Below are experts of layer 3 (counted from 0) of a mixture-of-experts language model. Rows are named router (the router's row for the expert), gate (a neuron's input weights, with its number), up (a neuron's input weights, with its number) and show model dimensions 0-127. Each number is 128 + 32 x the weight over its row's rms, rounded and kept within 0 to 255. Numbers have three digits each.
Before each expert's rows: "comes after" lists some tokens at least twice as common just before its tokens as in all text; "mostly gets" lists some tokens that are sent to it at least half of the time. This comes from a sample of Wikipedia text that the model never trained on. Tokens count by the router's weight.

# expert 85
comes after: "| ", "; ", "\n", "|", ":", "FW "
mostly gets: "Win ", "players ", "Player ", "*", "reduc", "FW "
router:155145175134154163136094153146178233097114068127146098069157150107135110086118175136106112092159159120126117116108150198158112132113122149091164127100125091154159141141131131153153099194195171137167127140172118111062151180136148136204142122177156125130066123146097129116107073064140148104111126101121127146192131197127170127122163143153193099099127168128141100136139124166111173153103
gate0:147160171097132165084141110107156184106162120075112103075112096106111148128130108152199092098110149094120184114129102138098154096122086187119142142162179166144135132153162116170195122172165182172148128117145113139096093120167100109197157111131148118091108128155127136151117115052135105081127158091128102164155169177124228110110145115148146159219105168116108075125142151130103159157139
up0:133086128181142104162088170159133105149078146162137135176156184122124090135116130115036158137177141156156072112099156095148098152164155051132130123073098112164132093093083158085097113095126122082121096114138164080139173142059187138094150112158149103193147153127137100088128155180143148147145116129097131074114103103156064157158100151131122104042158101104153140105114099145165109123117
gate1:127122164196189156154170139112169158118095105150189131088109119109106129068091122113092093136115116182131126118136160105139112161106160124142164170080136161171192128112071136122148150105146131137101066064168176130130142170076159117123162153177166139131123145155134147112081126117145119085073122142092100087165165155200127119164186184139147083083123118122173107104106052119176101165110
up1:139144132106138077101171169175139190171125159156109144151092160099150117110081100123118151147102146101083120093087105148138124102097087113169086175120158083143115147116087084139105173121178159171148176161145085108175162152157157160143151153156122077115162142109108076162120088113180073104176185189162091183138107127080134166150155109161088081098149079101163174111085100167138157154145
gate2:115141139132138159160109154167127058089150088115099112171119095093119156182103126089151154125117093160105165182157156186150112113155113158117135094078183132177126088136083156147182140089166112175134155130156092149104128171118084088194108122088138111189107137134127172163104137132079157039121099101093103133131128089150149105130159197167079141205168111113127158118117165081086154120146
up2:114154112105135160164102130166123056077136095086073111180083099112148176183129115082131141143102106149104172179179142191107108146156132190120101067066191127171097143146124126155153130090130125144120140157124102161119147163144110092167093123078134122178121139135153182166118153144097153069115111132123130153124100098114112107111139194169081193207187107129140155143137135095100149096172
gate3:134099153100124097124137081103088132181118138102121106148171110147073100124112113109154125109166043122163164070108109115075159138162099147155134139193084162113112063065164111087146136073163164114156113084081119118127167137137140106118164119127126122084096182179164097140163146171117098109095167078129132144111147091120155143112081072185156102161119143064144108091083061091143173100154
up3:110129124176147162106120179159172132082115126142145118091079171104153141116120135162102112111117205145126077176120150136208110110134186082087145141055178100157151179144094172194131094192107104145116109160179142088129129113091137165165104104124115122183158091105102157108084101112142190134139140136108120120164150166149134126154192191084145169103150114173156151141132163178127096158104
gate4:166091168117146123100135140161131150128065129093144103075153121121118154120131152201079102125129118126142107080115107141106085137160146116143112159099104093150137057121117193082159094124165122078154067127131209099152183149104158156172151066161161056113143176130084105112079139114125164133092125098152112146116135126152132138143121149162159074151192111098199079113062087150132085122092
up4:104099111165134119130145103112169159129150159101084091065139125165145160114100120175168148108176073107094172146077087091082121115127085078149144172151177165097161175139113146139113089113082152174127120170154123140096159078122149154145162144116165173103126078097118056145137148151138091086183094126117094096157087174099181092115100148172150174083186157160085159118179157123101086144138
gate5:165129195121118138139138118152151184113157103126133115046158147082122089093106136152091083100118128175171154109123142132141141143149175091066144149114106165147132122102135138151148093152145201108127095123132141115104070179119100125175174116202147083159082167158158100073137119120174163092104164121091066142188165182143185155116161146130206114097108147096170107131139150141162117181136
up5:195156187131119125145162144117142214128200091102118161086119142103133073091063120137101126080110144119124142122149176148080095150149139103101125148164141158183120131137148134145129086152171197116122117125135128096110116153096136101138149145177106101154098174139132122065145134132110171080141175089117079115214153176119177113134091111155228131152066162114143130108149126105139126189121
gate6:127092176107120076196208184124118143081141044134149105113109151145114125135155166145077111188147058140163125139111095192161168159136124049145134138163174155096152117081129139122122084145063088140087184119108101134120107110133071145130146149183076140150141101094141132143082184120149115115098127144113123122167185126140141216141115119109136143095084086113106113124139146112087135120129
up6:126125166094096090198179174130095131124148090109119130112089140168135123158181172101103135175121068115148157163112067188147189128123124079172114115173175158095125164100140094122090079152090100148073172143116081154110084103131085115135102173174076148126129090088151140148079171123165113144113161166151145151132182126084104203123099118082107151125064099168119132143140146140078127128137
gate7:085159095126107132080128176149082211136160158148175154124095059082173126165114170108153148102129125131089178145154144063089163103104133184086182127157129123213158107103113123112141121104170161135083140141110089117151102173128078088093068129096128142119104116117171122124162120149080142158187172131171139153107145082104104071093097087115130126125121180157163112151156153152089084128101
up7:159075139135142118149107094081148063124098097098063111127158194177106122090141090158121115160122141134174102122118112183173080146173118065155095153090100133056089137169153148145102151156070107137163141118153165138114144076125166169171195119141142136132150160137078121135095167110179128080063070138089121101146094158145152189151173161119141141132128084094123137125114094094172158115160
gate8:095153151111095166181107138144178146106101087169155152089152091170158116040149139140082134128156176130089070141131141133149094166107101121143149059061147082081172134157124120162113132206148156054142104148145123140080133144146158124054131141171139156144165107096135150113126104101109103178169105162146138153142097146080118120093073136105189097096078109164148128129114097154137170122179
up8:144085131159157102095155134135101132155156176091125108143114172088092126236086128130176095107125068121148178104098112132122151103142141128103126183200113151159100133081116156107146117056089123174097151098095165127164130107129103163204122119105121112127100153176097099125108163151143162072093136099082102109147160104163153138170161101173061171145182148092123102109135163090135086156084
gate9:092161144115104121133112074145143157095075104094106066049115131109148164154139095136146101112097147110099151124120088189089158090113096198105160174195187138115140152153152106185153138153120134173150169136172086135101106069190133108190138152117133158102075110154128133157129072056105110121121123124136135186150128193108155099114116144173147183169121138129102105134138173095124179125167
up9:092185135098108115138123072150151134134104104110122059047108117116136161149133086134151110124100122090106173131120105178073169093107066205113161168202190160112132178145157125173159124167139139173136156123148091129122098078179117111201153158124120133091074115138119124160110089052093112115117144111145129164144136203124148113120104122149142181184135103107111106133148178095115148136159
gate10:134158188121117188092142212149162185140103123113156157111105090100142167137072145109169132148107129099110160132174152170149110110126106179067101097142120118203112162122127103099096120119168215110124113142142122129143103180135058084192135138126147122114111088172141110118171089148114150101142162145189139148147161085154140072097093099142083139133204148135178166155163156120123159161105
up10:108181171106102180115121172172142197135129086113128173110070109126126137139083145104196137141120161085081171153150139176137139132121098196063125103186153098180114133134136085150122116136153185114109126140122099162125120158126043080198150139125147128136100093118131143157122084129090115125187162146173138161123165079117141064088097108159108170157185114148158131153173168124095155164123
gate11:095146097131108136110103133161093098082148173099128071143083117131129105164084180139158095098114106117105214132122144081111103144090129140089108106177127161138131148092114127101131123124199073138148113148143114104117113175133105093130105112094124104166061088110125152108111089159083209155184154131100097118158154151159140082168197110195078183163154169158104096097164129126135082092069
up11:077155093099106107126117134109101106107149176104127125131106102157191138158119171130150159142086093082076205163137109092114147101078101160122093104184109188113117166113141079084083157098199075157146124154101090123132111156166102084120086125093075137130109073103136180134151117177085198143170132149124114159103092137107103090136155091133078184132136150159082165149180104144134092090132
gate12:190127135099124071100167113084136171154196159113102120119140132129091108134117089089166161096172109115165149114114123146187159126106120147131108171191163161116067128154164142107104168072124215148135124119076116134116106109166066151143175117177109123105096181180139138134179175086167044094074079108120125156132091157145171111104158091136111148141085133119146132164082133160108156137136
up12:185129132115113051126169084082140161138180144091102106121104129162136109152131102073178164116141091072130170150131106140130164109094100153124094159193147140095065127159176110139117176089072195144151132145080102157096103110161087131112167167182097161112091174163155173160165140092125048136132091145126159163122111157119152072088126111126086140170104100141102146175114123148086126118170
gate13:131102131180118116101105197148160130145129079156131142117140131135101133073136151120084096149170134198146118137074147186180078164125147068092144123127081130152113116093116119145191145149166185096096061092129119135121166115090112133140107135177201081141130127149071092092063070131164109129150087086091099133156126127159193174136185104122109114126126134132191104131110096120140146194099
up13:084130100098157127094175152127149158166081105098114109133167087159123130152074163109147084129182075154085165108125079122176161128094170157140154142147086132180071143176171084116156178117180142125164138155157139156116172157130107138124129105084162163175080094132089129142164140171152104080074169066120171181150162119124162160168153081098128122131172082180118167129101083132160157152112
gate14:173076126154142115106096127142120164083159082121191149121162172124098111114113146148126123096101181132193114120105108126145078207100116080094142114082148149160117169106095178117159077166161136101127084091151103136085103132058177148140111091087190134170063177128118112109117082068106115107081130063118103073160117134100161105122178162136132093127153168112124079127133104116155126140071
up14:156091131154161131143133082176083108136082157149186131116173183117100165103107122079095118081080135163121116192135077137102098172080096162104134120098090164082089173107082150161100098091091094117162139108169166063130094144163118162124190104132166126079165114077111132091128144125113107172107140173168099150115111104163110112143175137097097154160132105160158151170106155193083178095132
gate15:124111186201171173100123134137120147115108124138187043123170160125139121166141156112132092127152128149151069133125134112142071141182141074122179124116132098148125079056102145090128112152163109133206078118191132140096167129073111128152155103119197140141142192176138065130135099085143161105112108115073127083131129174138141181149105135114174078085124116087149090148086139153128142118116
up15:098168163096110102185128149162070173197133139116147162129154114120087114186108112104095178146145148108117144138198100186117167071099183190132161160125166137083148163122169076159118143131087153099076097098087148126137091119149174097128067124083170119102114103158135119140092104084136098100145118193097148162163089114138113144107118093139131170195127096151146182151161173153116159164118
gate16:151107103182177160073094145205125098098151158157106127072205152134084083137111133135104113133125130160132135088088171139134108117161125065130118098073108131164170097072087134172127079130089167093140080149162137106149126088110133131167135109134138094150134126130128122059147124130128141125116113087119101089144201164158195157178182174133114089081167131076158089125106085118146147159070
up16:065134084083096131111125152122148170127184116095135132082153096099142148176090067086072115124132154135138088163160131097185088143135128086127185083119108139055167114134118171107103050077155183133135081107126159084136175141104122065082070165151087142130123100108107171135119165135152139110104151177160094159085182145126132175168115102087097140111110090183095122103136123113117102108110
gate17:124145141123131112097151093109092154089193159079159083093144098128101140128142119145160095056118120109125167136132071144118162088099104137110143151201182095074158147145143119156190124143084152191120151109126123102086134102166094161173152115132105132090080190140096174161098120033115074105117138129124138172143121185111166124124167127119160104202086119123097058113097130143096083135143
up17:137102115159130136115101158154149080158075121165124137177131157073121099112096141112081118153148156164157095103078183129149111147165160078132128139074072167215124078103098150079116105079178117099141074113143144127171126171058170151112157110129183126163142100136138081096180161194150174130126116104121108087130146110162123161167126129195109172078148153092160147106127128131164182126094
gate18:149122193159112084090132109159135174118100189142160091137125157090112128112135161186068100076168110118173117063108137124113119180132123091177173189088131099120156115137147128144178087127145131100174122132131160052080103155160150200140128109128192085118106178158100106113076098159123100089136131066105089159173146142164172166158120184156115149111143139091127120118122077151157099143153
up18:126119070091140177093113151176174117145090192159077118185126163112148103123118153123089121159109113140115133089195150080114128153147102140186159137151145109193084138141135171131157169155072110085167082140090136190106097111097155098151165133110106154143111151111194105090145136150073119118105120112155085074092179093157149108167152144186101175099144180104123150110163079081125169098113
gate19:090184169116117168134080145125052181202088175120133099184131136161154162154138173131113166143128059126101177155129083070135160113116195140142126089156137091142149153138053132079145127077138163115151121111130122088139099145121151082071111093113148101143126126142134129101159125178076148106098117151120133131123105110135054113109087122142184156088215168106164123145188129135136134145156
up19:103174128093106116143102103106046157197103169082078100198084107159159168163171152094125172153099092098089185175153081116108173114100129149175118069151164102128111156147096114071121137083147138155137141160110103127140101130121159088077078120094125124137148090105143156131172131180079147129121126172148136166093099105089065101098107095119146166107146112124127147169202164136094141120142
gate20:070148175135076169139076051133158099088080120138147113073119100131148168115135074138106128120147143121099096107137135171100096131148081146146143105073112129151150094146165107147138155182187151165149141164118077133011175129160194121193139119117138175125144126097143102132174100098094128104124163123122129147129095214120146109131113143152137140135089082133135166114086180107158131130190
up20:100144169108112185145093089153188089072066123130167116105138087112154169085137113142109122087142184122096087117141131141106118148139109167124154096077106142161147110143123134166157131169172131132170142143146092126010177137133229109210145146118116143152115128098107094116148099070093135113128142132082115168124096212109144115110118129169132133138113100125128162118098180158163122116188
gate21:129161111128138115063128113152096172117196104084135090075140095102108147138099143131156103095085122117125146135146107095097173091110093177113165142201153142106170154127135134172220100118134203178111156120154118148130073157160083127181121127138102107083082125128097151144068109074109115120151137106133081183167162134130170099103158088162159123175128181129123056114156173155098158156105
up21:137079122156113128161102124118169091158076138170135123171118149122147105128162106138059154145173147135137102114111149157123091157160143080161110113079079121163077098109097145108051122107129073088118110128108134108142211129089173137066156136144146141192164132127162100105183159166161170136130131141102167071099083144129083134173114163150099171060155051124162185147118087107152113095126
gate22:123101162127123159075121149100145158080094127182125052109175156127095114077100118124106085077136145160178092102113153166178115171113157067090168152079097136117139104156086165157124111153166182084107105127178187131151155122118182174144156068133130098186116114144105082118057141137170134140123087137117075119156185191133171147144137116150121120079155123132164095145124142139152133149063
up22:116114121095143140163129114098159104170097075133160172097122154070139134172157187125135070092116117152119095099122140070110158113185157144149167144184133150193140089144109202159163177165107140130080141154175116170118163109098086127165174126115090105147060114074171087171144162121160077127153097120092095145131150144138153099103167165133081187072159102115153158174137101117152146093105
gate23:198126176132225097151170122123154183169158178114125132207133076121086085130109100131079168146236142110154123112116165111178164153111144136140179066201139162138159105118130123097104116134157138130121146124137132112129111124091146103088153070128109107102178156126179176136129152112144125107123175097159104114122091149123156108089105098161167113157100123114158147102137155166119054107134
up23:197115146136197083159170077089123193197154164124130150163125080121124058165139085088069137156199129096126152137135125110120175155057112123153141084150166139142137122133139130122105107128131117106139159130084096116117071120106131108071135075151126150103194162116199204154126162113144115148140164105121108115116078165143120118114077114142180108122105119137104165129117153161090062119167
gate24:120140159114106121134085164080197190210071144109106130160085146102138125110098084081164149138117160105147143127118136121098093098085111116082123107161068075158064118131166106110104092078093147106179163149124096162097147138118153142098133129135165126100033080130111114137171089162116130121131130154113166157118106121105129130117097130192084177050173127086106168173129178136143169116123
up24:149091133135149152113169106204067085054183108133178115075156125126118118132146170173094104111160112155146108122112122133184145171177143139148166151100193157116188105115088160141151146190156106145084092093135167097138120135132110129161113096125089114161199186141139123094084164097145118127107126104138070093151154147157157153152155111087167069191073126132142078086099092119144104137117
gate25:181104127110153100170109160081174172146105112098115112148145126152134062026152095102106162138177200112104139157134140167132079166113121081128122124078075156130114160128147111076121136125137172111150127115124116181066148135134121137172177110205185117104125110123114166135155148141206182115169122136107138141130107122126129167134068157110148211080085133127163174169116094144104148124141
up25:091124115160130155080146108162097098112158147185166112089137148076086166227084143164136083087104062159151102078101125086135148109156165144115142160169171117147167067107089157129158095129117112129129108118136160079169136132120119138113100102070080122139140158139118084102095118090074085109084111100125093107155131130170150108141176090149117048153181122115127079091084160114170102157098
gate26:129154188124073138155106153135166128084115057171138155104158102156157125022131112139097145136170180134089077105157173138166093182114095139132129056044126117100149114164121127128103157173131143082160125157134131131038147157115192119096145126157142135156153110101137133137116089094135066143145086128127140179120070167105153120094085141126173121109070128161128159150104107154130166119153
up26:093165172122077131179117137136172145104120037156114164098159098171150130036128117105071170149163185120075075120149162137150104165100096143135136052055152097099141114174142141147111151185142157105157106149127115143045125136122159112105149142148138148145162116094152155135105088092135069147138108141145155151120056155106136117088083140122153135099090099149116163159121094151117184113154
gate27:079194142103112083133173094119091163151178090080131094086090140169164152164152163130161126185103098106095127188166101093126149094089099144128202101165174098101163166153141106165124140145129167189117157146120098156167068116173107079130092144170096164116158090119126137160097115124105099150156148141169136180117124136071109105082116116070117076142114186175098099159161153146087123121129
up27:149076124146104109148129116104165094097117118142111173203112155095107139115125032097074165115165167142132094095101171185183100140131107080150075110079091140139079124123106148104104147103104054137128125128119131114055213108120131149103151131083109144166141132109122134126129118113127107151105089120071148106123101140147164139136139190180090199095097058106118209131099109131137101120138
gate28:150165201127121222128099180143176170135072132151171168111138069112147131095102115127113170122125158111085186152152162188182117118167105154057108076104118138189125130146137100116109132141196193120144111136139120155081119173134154114189119139127150123141067104161156137120189092110104168081129164138108133141155137096114092096092103158171130147130166136124172179142162148167134154132158
up28:162085097119125071102153113091085071129152179149155094155162152139107135140132152143118116132143048176159101105101115053150149155118177129150132207119095131096159113086108161095148123130102092106144121123137172096220140105123121131041124109085096107079167137139106090120117169177123116134081113080174117111134125121112164152152162098089125089139096180099111074125119074088169132138075
gate29:121128168115143188082136111116118104137171146142176133049183177069114128153136118132106098096127128177161099104148190124078145090159098160144149179127106107090126106126097112172147163081139100111137110054141097146155145136070142167112112123172139096192087120146122175062050127110180093100113126106137123104188126161172135137142112119166119134066109190124122134081099153104131121190121
up29:069159095132075124153117075158087112158120104147193088143148149144153155146124096131091117178149127095136156156129086132161093163103118157132140105068172172075141155078108116147184172130110148157111099151189093108113102090119106178098165156177106099096131086115152149089118156181095112119180095174087085156164127099174163078137160114114131118125135114184116122101094164182163078199103
gate30:161160084134101097144102093114130153146118098112111152170116154183139111084162120114049170144111180114081137155119110106143123124092167142166100091082128089130093157153077074140110151121096143117164132155115117142116205153153136100066123155113212181184183153074135156151102074150157127154143078156127154122122091147104143124090146143062159157061107127149136147166195084141104132107175
up30:124113089168116093126132134122096220195153070035119101191085135143130080070127144124086172090108200117134160144116132108110087121084187133131101107153131079156080189106108136109145113109116147133134143150118112133071185186132149135084166115126185124103188173098121162135096122156152166119126092145135123111134074139108142146103132110134192169069089138127118143157159131126089105139123
gate31:116147153134163173181097178148197159142098148120102175078104098143160150139154132081157164130108206098086125154153108178111115121098097154090127046087124110138100170169136101165097135159122120116154152181140100172090095120127144095170092167163139146121090093092163167161098094124130165137213137171129140161135159129122085107086121181129133124096149114172109184154178145195102112124159
up31:136108120101070086099190082128081106082190087108139116134133166141102108121143074144075120106128068136134113119105148101132148152128135125189126166151148105101144101134115141137138132139074108144107117126078152096103194126141046127079130128081094138156215171106102134119105119078147043162089105114091137132116120177130197118132144118113139154182079118128091103118054086068120117133094